From a checkpoint of a small mixture-of-experts model trained on Wikipedia.
Experts: 176 GELU neurons an expert, 2 picks a token, a softmax router.
Below are experts of layer 5 (counted from 0) of a mixture-of-experts language model. Rows are named up (a neuron's input weights, with its number) and show model dimensions 168-223. Each number is 128 + 24 x the weight over its row's rms, rounded and kept within 0 to 255. Numbers have three digits each.
Before each expert's rows: "comes after" lists some tokens at least twice as common just before its tokens as in all text. This comes from a sample of Wikipedia text that the model never trained on. Tokens count by the router's weight.

# expert 17
comes after: " of", "'", " in", " the", " to", " for"
up0:138132158147148130095156130106092131144150136145126121139121170144146133122145155164123127168105115142161123068122125136136127136141135120124140160134148142085140155122
up1:129162172183151130115140172136130136144095137176110109163130146102099123099135093132121077121119110137168144105170098133098134114162124111145095127116098088175074155071
up2:085156157114142132151144129071110101118122136133107134139129118135123130116145122143118143173160135131179149101135140141136116138129161144124121093089116148054068155095
up3:166151139089083151170123118111146146140139150115134146091148118168123155179123127136098103179165124136138124138131129113154107126102105124110121104150140141087149142135
up4:113116122133114128136100120108079135163179131088105117157148128135167151149119155166183151119106096091180137128182131106143122158149111136090158105188135120122102140151
up5:121109097125085186133132167084127146155121116152184137082094078111154134120135131149092106120111086153106127148108084108135100139124166127161141096138140134139096136165
up6:102095115128174162136166128133098141090173127149128111145102122169102147127104124121157153145143127130192130137114113130150121117131133117145063145141138104150146162155
up7:156125119151133175162138147142176078070179095105092103117081073146124134120095111122154150122141114122166167117127152127160075104124107140173101117117126138145138148168
up8:099181149130193137108145112148129125116139132145159117113157129109136147139149121137122142153139135107119173130120129135141120149129085215113142137181128112188096163112
up9:114156137156130149143159148126123087132120115125115150145148092094133165110134098101122120155175102118122135086104092150121107105148127193127116142108123108160090143150
up10:143126144139097107129160103121153138118119189115153130151089118112089149143122154138129124137116127145165132149166103111107093163114134117133144112158129112149130170150
up11:127140120112137144132107110137145101073116146106143110132140152151114162122123157134103144098091112126133143102099081111153086119114140123138132129062129131114126150153
up12:098204110112105124117106125150116144123124129153160115159121122105160117159141106096114140177086147153101136145131067142115124124101100150113171142095128131107138117125
up13:116100103153147118094171168135094112173131121123134102118157104153110159172103139203092138145120112175077128138155133088101125139129165108146127123124132163138154141179
up14:155139130116121173101100118127113123100118128187166137057113130137107120124127114103144122063094119133084158124154123129158108105106172133139088136099141134173127127144
up15:135171126120116163112136110132136070135164146124113136123099098101066125102141120121146136164094125120120111114111122099111111138131107100068143086119132127124127109114
up16:152129148134096132135113104167115093119127153102163136105125110135144176115113122094159124119114099121092152155148102143146128109126106157171102111116137112157103116145
up17:158096135116149153147140117175193108123114119128136105151105112119112133144096120148135137070165111154118135182144090138117063118151148124117100143107138144152154121120
up18:112082122141143129135157117091122162105108123171149114203096100144122123134131174099112163128158116141100157140172094133150112144113147163138098125141104134125099097162
up19:084117165144143143110157150086112117130159104099140131113132134153118130161138078183095116115128083145154130106112118150129116132125151124134106176118140157139142142133
up20:111104135147115136169181150131141117153134122144110129080165182158135140101135107145182140110130107135146124095154170123120108112155131136127093129120153118160126153125
up21:078117123114151100128106162147080112136135142109075099104124124168150120117146121146131126099171137119137151093120133156125150124132146141133126132135152151128135126102
up22:157097121122137125145136128173116123129150142153115137091109147113145163151183147108136112156131117138109148144115127145122128129141087126112167126135168156140140128083
up23:164097119128142133100174151133147132151126109141115127133125118099084120179113137165121101114131118123132092158147107136145107104152141143172111122136143138135137129131
up24:086108132130099145121184133150151127147128103165101173152153117111129128085116160091131092124143105142120130122109089105181138160117143136144096079089120137156092192130
up25:133119119128130158098153147083142094121121143141116083142131164122121144189114173105127155160120129140117142148157154120132145127103109150131095114120131096106129137140
up26:123136141104129156139151138141124088148185156089103106120146120136121156117119103138119124173103122151169118092081093141128148157131149127137112105083132190133148138107
up27:069143096117120115066138126159112111113113121183126124181144101103136125192138153132147157131109141129127119146117139165111151145171099154131120132164141146129112122130
up28:093140171139103157152138151121052115129166101168127109140111141120170138090154164140104146132112120116141153074065112120119128173134113161112160131113121147108099127129
up29:138135175130143100133115147126096111121152115151144121152137122110136116174126120082114092100144123104102139114118094133117119128086084118118123173107148143156165166108
up30:162140074108130103130151175122173159151143114153110171104110092154123125165154116156153121134153080121157110127126112114116145131134109111127096102194106100122125126154
up31:126147069132117137124146115086079161167163117127101146157125125127109151152137179152138139141115137109143153139150098133085161140103141092130107138134151126112120139130
up32:150146145111139146143138135099133113147147146102105134137126123114104119127129157117122155148108125141066103153083142155136092095151139160104103114143128127136179163056
up33:087132131111164117142150138132174151129153115106135109114114136103120102096126077157126093110113132127130153126135098150155122116141133107122114118146138158168155131116
up34:104180147122163143126139116124071135155137153155168117121128146114119172158113115105119134111113094129135168126145105151109103151144078158141105180058085110166143160093
up35:160123129113149177113119120168122142154142125119144132148132107131113117137130142077114124143131153160097160130132091116161073120122113156101119120135130131136093114164
up36:110139160160120091120126102119144163134128141136147132087110147094103149130125147099124116142121112152121155195151110125129074134113127168150118132132110124132144138134
up37:165089123141133131123180117124153150120131175130120173166100145109105125169134146144120141136117131130105107108164090111130073109170135118162113169105118119107115115100
up38:162163143130174135150142107126132109114144140115135134129113111121119122128120086096134129103102126136084128115166104123134135140153135125128107114103155138152102121155
up39:132127133117121159101144158107135069114117117130096153120120123105160116164118131094117119159145127107134102127070137184092127167085132127107140134129125167103123136107
up40:140148141111150109094147126128167125104150143157087141141104106099131131167119162130171112110158101126160135135139134121125098130135183133101144134145155130177219125105
up41:132133090124113157147149120069118097100162116101099159106153103097076093107089148140155162127143101112178147091087129121117139088114163140155125135165150142096154133083
up42:143125129136123140172162126126137120114152088101127061123127142144127134089114121131102118151127128113184107106076130162100181162134066143166112144113110118126102175126
up43:150139101118110170065145113118116119073114116152127180128109121049104155153101144118094117196124132108088183159130103121128146154120146114139106137121119147136088133145
up44:148067154138116124160128134099107097129139143108103136121113122157146100117150105095141111170156134062156113116110113116120092130111112121168108108117177155119177108102
up45:120128141119124166105106131130162105108109113144147105158112105134099125112104144093083140140088129138115115149122100145099120132180101121190155121109104139106160172141
up46:137069117113138145124175161140113114117085101125110126100155118118119134135102138104112132147108113132110135132122115104122164119133158119134086101078134167129123161155
up47:104117110099192145128140148121142116130113157158121114140153135134102129124158103136161128129133097112160134103063122151141129154143152169107115096119122143142127172128
up48:092140115178078130177108110122121180162174114099156107105116150156146129138100131149150130131164109128152138138155143121125130132155179146110086098159114127098109120143
up49:136158122124093126135119098127126084116172142139092142187135157114139121081146150138082134135115106125138120110098106133121156100107153171139167141178144106107138146145
up50:142114091124100127127143142146116077117148106140139147104121178154151148088154138105143144141052117127126127105122118145117100144187134107163065135154140128144124143139
up51:125121165112164135099153142152103091115135144138113149120148134113154125152159118104146156117167103115131125134134153142132097159154166145117125104129121142139126132122
up52:112131129102108158160122124153147143100121177117112115045166125168135154111089153160114163102089112104184139098133088113145109126134106113126114160065153114120134129129
up53:101121121148079130129129120112160139150130124122106092111146131118141174135129115107117085093121150114155133103123114146106119130124112128171105173152105087138114135147
up54:147113086097121161136147163119120114181147171153156126113148141107130114134149148090121112104110131125135129139104102114129127136116118135117132105123152123146123139105
up55:133171112104149133143135149136167155106148124111110125148118131096115161124145145129135144119110120118144153110141168122126157133131117123094119169133135101130160130091
up56:102135087124124119110178136122098131078153144105163144157133108127113114117149136116144129127088113150130134127153087127076126150091100125127150165162145139124121093113
up57:126152131102122142131156116132160133130137110130145148126136121141090147133163116136137123151125102113123123101151150097152105133150144137121107095124144123164120159168
up58:082132154110145161103147147146129135102134104154158081158134172080147145142114121109109114133112112095104149103100129159122105148128165127130126151148116115133123144165
up59:134107185127136125127128119070119116141125093131134121132116158140103112124097147105116134126113149142109129076138093125122129119117178138124128110130134144092093110127
up60:143108109087124132162165084089184106136142147154143136120105088103160111133176146140127111120093098134130128133123095160107121137138115121099166097100117109061089143112
up61:162094132135121139099133143128101194096127143151168150118109150155093143140104157140159114142141105126100120152133106111130075120150142126142126137123166134112163135178
up62:175121126141179147070156088141148156127123159181152172122097068093142150157128141169100141164122115148122123180120103141166086140145134144134136169131128154095113124186
up63:153139123085131133120116118157166136083131176043136131118146128140122123142182132144178119151144148131115133142127142130091130123144147128095107119096124127128151131080
up64:144157124151146126143129162118148186149131152135133139136094080101128142184137106154147193135142094133120156100156097110105119157146109111126141135130100129142138137117
up65:131098108149155091132149121121111104141144095124122089157109171127118135125146158160180122163112110127132145063094161136152119145117130148094117109134148165132125096115
up66:117143136110158175105109126121123107135115157125150103110121102131153114089101138152085120133135120134123149128109070153124134136121147144116132100114116120098163185149
up67:133135137117137129069124117123094101137156124213129131135089139103126077109134149114050129137076099141120132100128108137171124134143129125117081162133125130118139144118
up68:147194093114118167101149113119120179142113110127152196136121131072112123115153145119171151167121124129133142121112120166098127136141133106124128110164140145135141124086
up69:149098154110155179135155176099144145092143157110140124103137124143076135088111179109125147110176093131123150094127107152127107088113202118182142105114120112137111148174
up70:123138130130101128133151160099161120145140105091117089120141125129088131101126162115113155168117129128108112155115121106150129115126131163110113096126131122114160117101
up71:151160135125114120143132107124150125185120120176099075132110150125118119079131092093130109094047115126142141108145098132152116158093114125124113153151136090143115142121
up72:132128148149162139138154134129129104124110146177108110132157122122129119103124105138094092115103121113124163153115139150130146172130140171136117125142121133154078130160
up73:095148154120129149138165100143136125106166101119128084158081188148109149066118143090127125122134127124184162152073136163157093139124118129114098149072169126140169132121
up74:090135146102107148113140103144141137100115159190128124121135107128066138118095161130127140082106123092101120165178100155134107142136146153122128132108112143147116136136

# expert 0
comes after: " ", "–", "1", " (", " $", "/"
up0:171150161102118122155098119151121168076076131106115138146129154118149111131101167117086173129126080164091144111158097138133107147115128138170147153120084138122154110152
up1:124158090150156112176107136130162144144127138148160092125122130127118153106127139166115161125100136174152114141135112117112156168109120153104128149110135142106127149122
up2:152140119115123101131143110131144130136149118115098121063146176180096154116145154154138158146077122130150151129108160137119103143170151132087142161141129143111177121146
up3:107136124143174117103181093111120116136101124143102184086091050102119138132163105115175144133141155112126128132133115110156111097098166130151147149134120155133156128128
up4:133096116139126127111116134148142120137125129137157154088111084147126137115105101131147132154159122116096126143125091107168132135120146152160134069124131138131146113128
up5:156104156140107131143142130086112110167131130141117140104095153182094130114122145108127101147120118092147146121109139124127126126153141137123119144109129153084112155114
up6:166096160127166106163093142094062109117179151146151146135099114141134121127100125154127120108098103105116131158140084171103123121129096138161115102151139164105137176103
up7:133116139097174087099150136103161078142148099089122163132138146156155135120169145125170129099120138153101131145117133153107117140150116106142165116090116102074133148116
up8:147122109142099118125097137145139111108109116083135156131147127061116167153123091167116137132151104133169103160137137124141145164153161118148150124128097106120129089144
up9:140155133115108106131102137132129119125118131115103144107155087123127147130120134100130177126126096149112114136132095137144169134128112121113126126176136089142125127113
up10:127164118140126161105126152155126125135135163089115170115166129151167161106087140113091138118116078142121085118148157147149097126124108150125148092125131107128147103140
up11:118113107107133131134127147110104158140149120102108129113115118163127160114155143137150111129119106131119126156117134118128094118162204137081146134128140111098127154143
up12:117108184118080100124173127156121143117135149101140137110051137129133135081137095111127155123145085095129109115123108157107056128115111121139146145095117106135168125130
up13:127154148131096106145100147123121148108166106116138159085136091093124121152152134098175120126137111136148149130120150121152160105103153130133140154160115108112106088111
up14:151138115147128154162141115159175148095111141108112129090117118058118146146094105111114152136153127107119155130166125129127110118119152163153139151160132130162177133132
up15:167065120148156102127133115140119146151119142160118139135092103178123143097138090176104136124079106130177132106119140140147107132125108140144127127103141147127185137093
up16:147091143107136091168150154130154146117134145120114152083119118132187117144128115155142110138077105119106129139123117172119065115154140124165111126121139114100175145110
up17:153087147127143145162146120142144121121142159133117097139130140159156110121090124117168113129090123084147132179093135133138120172112118126112103097088153117147121115143
up18:139136147111127146166148136114141120102156144141080121097078167157157123129104118145097135132108075101105119152110153137104100133148116121120122153094135131055157116128
up19:151123087115137144127125132123130155164125144139108120132136160129128116137145134143108125147117117108115162149112101107156126121128080086122131149149152142077090184106
up20:127165146118094112137130134107141084098138082131141123124132127163142169119138128096125161095096123142105143113153185128116105151172118137104136131148138112117116126097
up21:100125161102162127151147113144139126115109118140114124122157116100138142119145101107133120127132124115131130093125141167157153121143123119120179136144110104151126131166
up22:150172104171115100141132111137119151109138099157189139182120137133167170132145094128141171144150100136072131115150096127179114137147132140115131128168142131133169125107
up23:148131100089124145111136125162123104133105184135107111111109140141149143158128133112125163150067136121169092089161140145117127146155099116086137099113178113137129141096
up24:090120140119120124128174132160155161162140107124123136147082121092161176125119148139166112102102109100133146131096087124141140132129139114194131102106105112156132124095
up25:127120108131127122120141119108160133092130140113131136076156077058152162082147116140130138128164132120158122118136132132185185114082130182111126103104110104136063121126
up26:117137104076112160168161139135152114128118195148069140116140086133162121124161093143108138123154115102095149104146151132118097197107133157143192122129128109122126148168
up27:153184099137110126134153110123123144110161108136142160119113116081116132114140108125181125126148109119126161106087147188128140178126166144126153168161133111097119097113
up28:181175120123123148149133116177150161119103135084091137141149121099115171113127166072141113069123110127138122114125159136114133170155145120163144129155090093159139107153
up29:107146146155117131125138127121101102098147146116112123098138104118116141113143111142111138174152116128166138068155156135127147137109145123157108136110137110129164134123
up30:164120096105098114150145155123139172156144127123077114135144169119129105118122162133102128147142124143178101128133153122124136125138091133120128136153112129118114095137
up31:142147133131061129133140120162155121109095085155133152128089116099149146143150086173125119135095139127124133134132144139084148140111116151165126136142108121142134143118
up32:129153096150153125145128111133158140109104154084113153164090058099135161153151139170135129144115103180148156133131142127135139185159162125131138096130129097180129141120
up33:144114151117129112116109098126179176047143128151174138174122067139125134144104066105141102099157108089171151130116127141135116093160151104166129151137121129103125130124
up34:169119121095122121131127132167174113122136164127095130124119101077167112133150100100149070144142117111097150162080122132160126145101128168126122084141112133155092130159
up35:139102143156124199115131098141150135085124123090147105086102167144128119112065120094128130122159133122089127190151123127107124126109134133150121104063128136172143175141
up36:138094138147138101156150144122093092115126127129100106138135118104151156111090134175158167181143096091099142177150103153198132143101143146146095139116129131153112093183
up37:161115104102085104143173157134110127195099130142137165140127079113125112131156175118128113138102138144118103156107106117151103134163129124135139057127116127123085146102
up38:127159116143143147089129151154167168107103105128119151161114099106130153196152139088091117120131138124127111110117146120151153108128119120158122109162123159131130120108
up39:140166130142112161159133135132123130110110113123119127104162154114149157123141163076136203154197129102107141132111128131121113142115116164117146146146122115103119122111
up40:140124132111144134109134147109129123164143151155164166140112126126159146110092142120128147160117098161140107109149152130147127112162129137102114142091109117109145160154
up41:095112148103146123147123130191165147084095156114149152153106101142146146128115088152101099091117100132125132125141090133111090140081125126154147138132104143136168092181
up42:151116107113173158093100092132102104122129158137147102093138144135139140155140184142161095161115146107106111138096134161135148154129074149106153096145148116119115112146
up43:144136091168133113162150158135145128154158114133103114137083124133130124135089121131114109154163131135154129111127151120155105139139115148095109110085143104129114114091
up44:111100138127125133149136143141147153076135091153158129100122091102128168109107159110148109119104133113153146142113075131096132131141127136126118150139172109137132124163
up45:130128110110115133099117118106126153116154173096137147139142170128124129155161139087129110074171125092138129132146166163139095117156171120123116094122133128128090141136
up46:111160117143118126170129150165169141085102113114111065138117144175136120093119151135115137181120175134140151111139148091127111118133115123100098121081147131115112129122
up47:126112136123171115129199162113133091130136093100115151123103147143112099135120190139145172124080156113145149129115107153101131172138136141126112105083144143086165147080
up48:147088115108155138111132102111090103106145146136119145155171149100116111146130148086119113128117122122132106129117088127133165149077120132146153146109156168073141148101
up49:116124134102106123106110126151137133122185157169165156157156084074131087172128120136147108132123104113139101132124124141109155110160108114149144127130103131084105139154
up50:137113138131125141112109106167116160141139107152163090104132133083108120106143063127146128146127137089131140123129107161088112132100119118143146105164120127133114146134
up51:146167144093107130117132151134203137079111101114088113168122141166185148138087149135126088126165113070107114144129176147115102141168162136115099108141120149159082148187
up52:164107100088165147153151109139165127114117147155119108156178103071125143144107129118152090121153142120135135155150103138164169133130101122149115121105110115141103128133
up53:140152125117126120125120119136166127091127138109123143140146131118124088152110097122129126142218160075124082142102202139078145143132154166154148094097132124115119121152
up54:160109103137145110145111151106126106133113117144174142121109119143149136134106163144124156132091128136151170115105134125137115140131097150098110113126128119141139109144
up55:101077135146105160137126112109151142108151115125140122130168158100120132102112151107085109145060121130104197121154109147114134127126111148175145142107143100129110184139
up56:131095133084105146136150138169117117131121145134180144136174119158121138144082159100132124134078144144134135143118106119121104145122068141152137083102139095135117159113
up57:143161083135129148111096136121155165166140133120147114171147114073152083131099053138132154136159113106112120105142138153139170170163120124131136124123090111108113167111
up58:130122107103144129162125120096134113136132097066114111083133133165109120085132171153132123182117116118140078116140139140144124127100070133141119149114185120128143164124
up59:121095129089122138162140153158126129126115093107145138132141119068162184137160136125108100136130129118089145153111114152107180141123150164165101122129120147145129097160
up60:157162135123124103139124155161096129106159099096155157140149122074141148139122113110158151117163100100104148158152151149148135128130097134115137130148147064153101099128
up61:155120086163130133148118130102107132146145119078150098139160171170133115139158163164102167134092117133143142080123131135132094099162111125152114136150133123082137107095
up62:121138123114119149114140112111127119118102155141113097116151124068135095140131127130088104134150128073127119146129156142131159148141120132101143115098069141122112131127
up63:161145094127116121156159126107107133160143126098146151119138095114153126149176107148163100148124118126114155136100115131160098119098181127143152103146143129168099107129
up64:126194119135121162134135139122088150117123134134149200142139090097136142146087180186122119177132107147126156157110134109122169137135125142156099133067135125150109130127
up65:150129121144122142138136149128154101106125077140159151097095094102127138118092149118140131145111115160105104145109092131105148133112174132120151081147123122145169107142
up66:157117131148117105127126133151088138130137097166153110109163139121149125142108084146140128123124124131155134136143110105120101143094110114180131152146123105080118101143
up67:094152090149135132146110147114131170093168124075147172099143144139141128115106077094158120159183108129148159066153138144138114123126146125137131100080099116150112145094
up68:127104120102114141139173145123147169119134113097138117145099108079131160125158131152190184138143130141176133126104114154136117183141128155139098123110142115100101106132
up69:155147152132092136079114114125128140128121141186152155071138116112147140151091065130128141141131097133137137111117073131168095138097152094122096129117140117150127105139
up70:132141119120139143120134102160135119085084129137138139106164083047136179139114173148122164146155081139148122133126149130131120159110114147160154084134095141154145110163
up71:162108146107104119176100146117148114163137141104069131095123116132135147076107102082138149102170061164119156086126120134124118157137131134120113145135093124157147119098
up72:116184091126146170129142121167136112102105169103101129115147075109104194143124128151133171139152127149146129120146131130171128130105130120175133099106142124184128119119
up73:133149121112139122141153122093131167073092146103121114119137155117150137092150115100113117107116114082101132129137111141112092152149161116169178099108136121157128135138
up74:112132129142127126139115133125110120170135148144138085117149164144127099144134110130082149129071102119081158147156093149117091157130119164142122133068129121145125176143

# expert 13
comes after: " the", " a", " The", " his", " in", " an"
up0:076166120121154114136144124094112124179106152082147164111099126071120092138124163114108134151145124147109126094114130125133104129121158128113147107150090132154079119103
up1:119089087170133117114140155151130131161119118153155169152165128066130107136133165112100134151141141138128157111112106132093100148124115157123119154130105114148142134107
up2:172099106116141155104143123156132131154132123129133118145097108144137136115137082103116112137146116133109103165117132120130094140185134088165121115105119112154115144129
up3:121108108129158131143133106137069113130152135109154141117133135078117103147135172108094161136118138132125105115150129147093128130156123130055094124161080116153122162103
up4:119116122095107132131142089120080138140146156179102118113135133119128152115129126089118130157092127126117138144074109147129140127089093145100136117166117160113131156205
up5:121106141098112154110173145100180161116128146152156142110133098125101148135121130117150088113137080122097141111126099134117097164166147166154125122131133141136129146136
up6:129106148146128116141140120110112145135135085133126140094116123173178164085155113148147121156093102149141160088163109144074149170181126115169113127120123134119129181103
up7:134091102155144139131124124127131142084136158088092158151144135119107112122091134099154120132151136119144108104123173143097133112127138151133119140111104143134134128130
up8:145152086150112094164116111128130110126104123119130148192103113154145126145066105110113145119148114134149107150129109141145096131110156164094118145096151156118124176139
up9:109111078118158103110117144136126095181117169151126081142139118162125109121130066105100111152094155129111139167128097136137160140085147148117122133148114152116150129129
up10:151132137091104126134155133134167127107110156118114122117132137161165087113162143091133126101112088120110122164085103153103114155146132136112090153127151147142152140139
up11:145124150139136161119100140101102119130107124138155119146080144105106103148128137144145117135130150161113148122171149128105151113125110121155114131135106128124133161112
up12:129164137126125104175160125143125091130125151100113153114138115135164141129181131123115117158160132122079123119125156137078145153120158180196154156118099104142088173120
up13:155162103098143165087156078137095122153143131134121116144137122136137129140172130157109146144068140079142128116120104149128176155104140159115112150129188129088143166101
up14:074120106162156094133103161137118121118141167142115166159085119125140146104142132101126153140195097170084175130107148147104112146095149161142123166148132106129118115151
up15:118104052118110174108135121169117105084109125109145156114114114167113115100100140105121085128124099123146126179131120168156119158103123145139116142174179105156139123133
up16:145127123140090190091120141139145136146129141116153111112092114135111122122082146177129137144149131114159102172113098118143144141118094163147118123169097135129093124109
up17:103096154118120141119111154116138147110144160075110117147089141109091098110123129149127134102119126140147126144116097109089124136128153118166150124124120134115127154106
up18:154141110122150134169150086088146144155180147139122138100175117136121114092117100136159089104132089131135116064113130132125119152141142113116128113119080096101078146113
up19:132072145106116133122164118138143124150118118124089130081106166114105151111113130124118178140111085132158141091158124140099121124138127164133058138100129109141128166157
up20:057164146130195151199168131097166131136112155126136155195150127111100130088141112122144147143157091153077119151110129150108133151124148143161142120154128083134115130142
up21:107065146134104136130138138148177150132131073115129111121074147085151131127115128152146127143142144175099092152136148101126108108142105133173113106107134140149171118100
up22:115148095105169140122170157110124116134143124114115148129098128131151134121098111116132128103125107091119166074146175158121131101146136133121122103143148120097120142120
up23:149131122139142127109154140108113164106113150189109172104141150140087148095132148141095116099122121132128120106162124152121125145150128083085133137114084110114097119096
up24:156153111131124091106105176146179159139161151153117158142136092123157147154132159124101110161142104124110135138156102137135109158150154112177153142112122115182123137125
up25:119111174102180167093148130141094136141145175143100127122139130148113128092147146114106120164062125082139092149145053147112126149111119130150083129145119108116154192127
up26:117126078149129149138088126153166095149134132090090127191102124113144140088130116108128114149169108121100127132114128131136090144148137149166153118140129087160132126146
up27:113118117134100130135140130140156121123143111100132078134150107085106151132106139109112123117119096133138116118156127160126155135145147141120115086127141109135115120099
up28:141133094178110164163105137124128083158105118115165120126125122160082103128163135091102143114124143189073139126132142129107110171149108126135127104123135144149093149122
up29:137083115115136119128144109142159138151143120121115136103095147115185159105132097146102146079096124153141153121097130096150076169123104121119096135079152155176129135159
up30:125125117096161115118160137135150137133138154135124164158119110101153162144128187144130132142133120129155134101157124117114108124144120149108117137161127141135113161091
up31:111132150087147105156112138128168126123137114131138105140084146115107141116109147140140122092153134145124144097143138134128107160149167156110099134136175119139149120146
up32:079143130146130116151142147166136110133142111084133140150062154100106178138133167123160147138145136092105111133131073158110147142122145146170120133138159144127108154129
up33:163120143092157150120163141146141099129133112105130076119139122165118119089082137098087104094126113112125141128144128156101103083093110183134051129117142114166140131175
up34:086148137098152133129148147124104106159147114096151119119132133127126174105100197170121123155109161141124119091115139171124146137153120114123133130125131131111095156147
up35:162113137155114136152148146125131178142173118124117130145151149118105110127111138108158117144118142085191104098118160113144128116118074097108136159130135149158091136057
up36:110101203113148152120077107136134132086120152135126140123093134147158187118124110144100155095148119124159147139158130156167104118161138180102126158112128145186151160155
up37:167138107109133112129140121123150126130135120124120102149111125142089091130091111123094155143137107128114081133110152080166115145175165116127115089149099162112129122173
up38:140145097117153112131096164159129113105144162086122150099108126129095114147093119116152109129111103104150097129107117155152124134183110111156138107130128152169118149092
up39:121115143125104094179127124175147160164129122124154140074102119118136152120134093128151116121152115120190128145146131108116112157122147142158112108166128162156147116141
up40:137153128112171150106140136088107119123144120111129140148162109132114156142126146130156103120149116082153109115117158138121136145118112159167087084144129109127073134085
up41:156163134124135173116158118135089099108117124118125071159133141173106141127121138117114148082145121163166141175093088142140144156127155120120127127101150136148150130124
up42:162137116115107114171116123158105130111142121124147142098088116152140128119140117131145093118112132086171138139115126129148094140133091186141126084105157114145169104132
up43:127143120096157159125153091100166166130144158135135144175108108108128115148147115160113093091108091129156160135101123103128090142166157108152093146116130140109153137168
up44:113128103138121183099153107146133177108124160147143128124109144114110152156096138102132189121133116107097125152145127110139122110133143111146103130144116136107119131149
up45:141130186121100093132140128108154091176162133113190150121137171160145100060150086123176149143098097090110131085127118147159101139119106130102111139133128161134119167119
up46:146133134135088116119103142166145175135101124090108162125148131137109119102142085109132112104143129121077111137138137127141120116135122100133104159132141109128142137119
up47:136128109138150105110172139129141115179133129122076143143127125150130169122142083118111110171142146139105142181087115108083122126076164170171127152144097109104130109167
up48:143123057132091166165142153137119137163142121105126154151089135176115145120113140084160154119107131135164175122121048118189147129127133173124120102119082129131174091122
up49:116102073103112186145145129121128124118143126088105154124138167162079106159133176112122138141110137079115120115127177169076119121135109151127120082102137124103131114140
up50:152113156134177139153139138111133134121146099121109147099113136147142142123129125131144104108101096079106122102162142125117110137111157134104110161132154124148142138137
up51:151148160099109087097145138139141120115084074131152082146136119047110134111141131087108142146134136134057137136143107151137136116143116169121121138126165125125153104153
up52:097150131085159117126149129137095142139144168155113114123128117110133150114140145118170141151121144109122115118150113152121144154101140113118142109125144140092182148108
up53:133131169111107124144152118106105097148131133095104100149167138145141143110091161106156157124129131159162142124129140160130134135120115157118132119157141120079121157133
up54:143170089131121098128135142101158135095153078128127108109080114137105150107130122133113082171080083162123125103123171156095104150181144127169124128164121129085136153148
up55:097145102148128112141099137159149135195104125132120122103118091069147143139146096165156142180140124158156125125126121150105107146144145140088131134183151105160131117159
up56:128157062127182109148142127135127108110117108146142072077134120130121148132136147086113146141154161141117122108135119100120160109153130142169190111142106157175129167111
up57:150137162105125146172114111129127124195100121128131108153130121093137128127118134102141111130113153099185117098105105146118145157127151147087144109124141093107158142104
up58:140161143111157168122173113125149125141131100126113126073149127155146138112094145142142119105125066184135113148096130141127096164154148161164148146151137132174122144130
up59:139144122116111111112105145118167125118112146105154100087143111123174067082112098114111073111177101130092142115127079149170064123125147153155089139118123168166149139118
up60:061124111104135147095130127134115101165164172101136127137118105138113145185125154163101136170112115139125137117158114138130094149133150129123144139169134127159159140135
up61:100121122117148100150110080130131131064124116122105175129126163161139119130139137089112119136079108111107151112103145149146140115150108116102111115142142147072126114151
up62:107141121133150111151125124122128093130104156116133146103188139102126144167123161112122128140106137139128102122099109154100106150129123157140102131123147088178134138114
up63:138135132130181156133166139110106136125156162123138173126083117112143116161129161156147129131153117154118144141109143136178136101126152130178116146104112128111142146124
up64:132164110114142086162148152137157176156137144121123148150151103092093178083110121147125108159155102149145155125086100135099172153145162115125192097131101083131129149108
up65:095131102137115157135128092115110135161145156133118145111098120159118139144129157128158105135088116127153134132097089127133128093198078132079090100130108125134126140097
up66:103116134126106141122131127113106131110153091131108093171145154098107116140119119129120181124114154136156143122117130107129136111102127083127128149147151114154139123073
up67:137134159120111123134130138075121118134166146146162098132099158173112132090124124164148117154096094161120150129116086125154099119152145104122121132146117138112091148112
up68:099141136106124157106143141093129157161168146110128101105149123148146161087127106127157124126078144188143132128107106115130140143111118154153163107136171090093141140131
up69:122125096136107150128118124152135120122117133141152146099165164127118129106118112092083146128085107128119154112157076126124198152108070109127160181123123169140159149143
up70:165127157104136114055150165129150112123088157080098156142141119140080161157094121133116124123103123132171131057158101163112107103107141135156092130105144152146143141097
up71:127121088113110151124159135130120150099179147136151133137113161180111107117090131101209093144113124100152091151152145133144128130184162110126133122132106166155117126135
up72:147143133121129153174171149130165085151173144139136121109128093097100090138115116144144127163130103168140131062119134124133115163135172139131175117163113122118099147152
up73:132170115125112137057168146110111143175149125126095128096113141110119131175117123113189122129192135099121135107134105157182146148131114171111110090127138127141114125173
up74:097140153118123136093128146153115110162152099136132075147140143156099148095108171112047158151136139156136136098130123117115129127120110151128120127165105149110082159131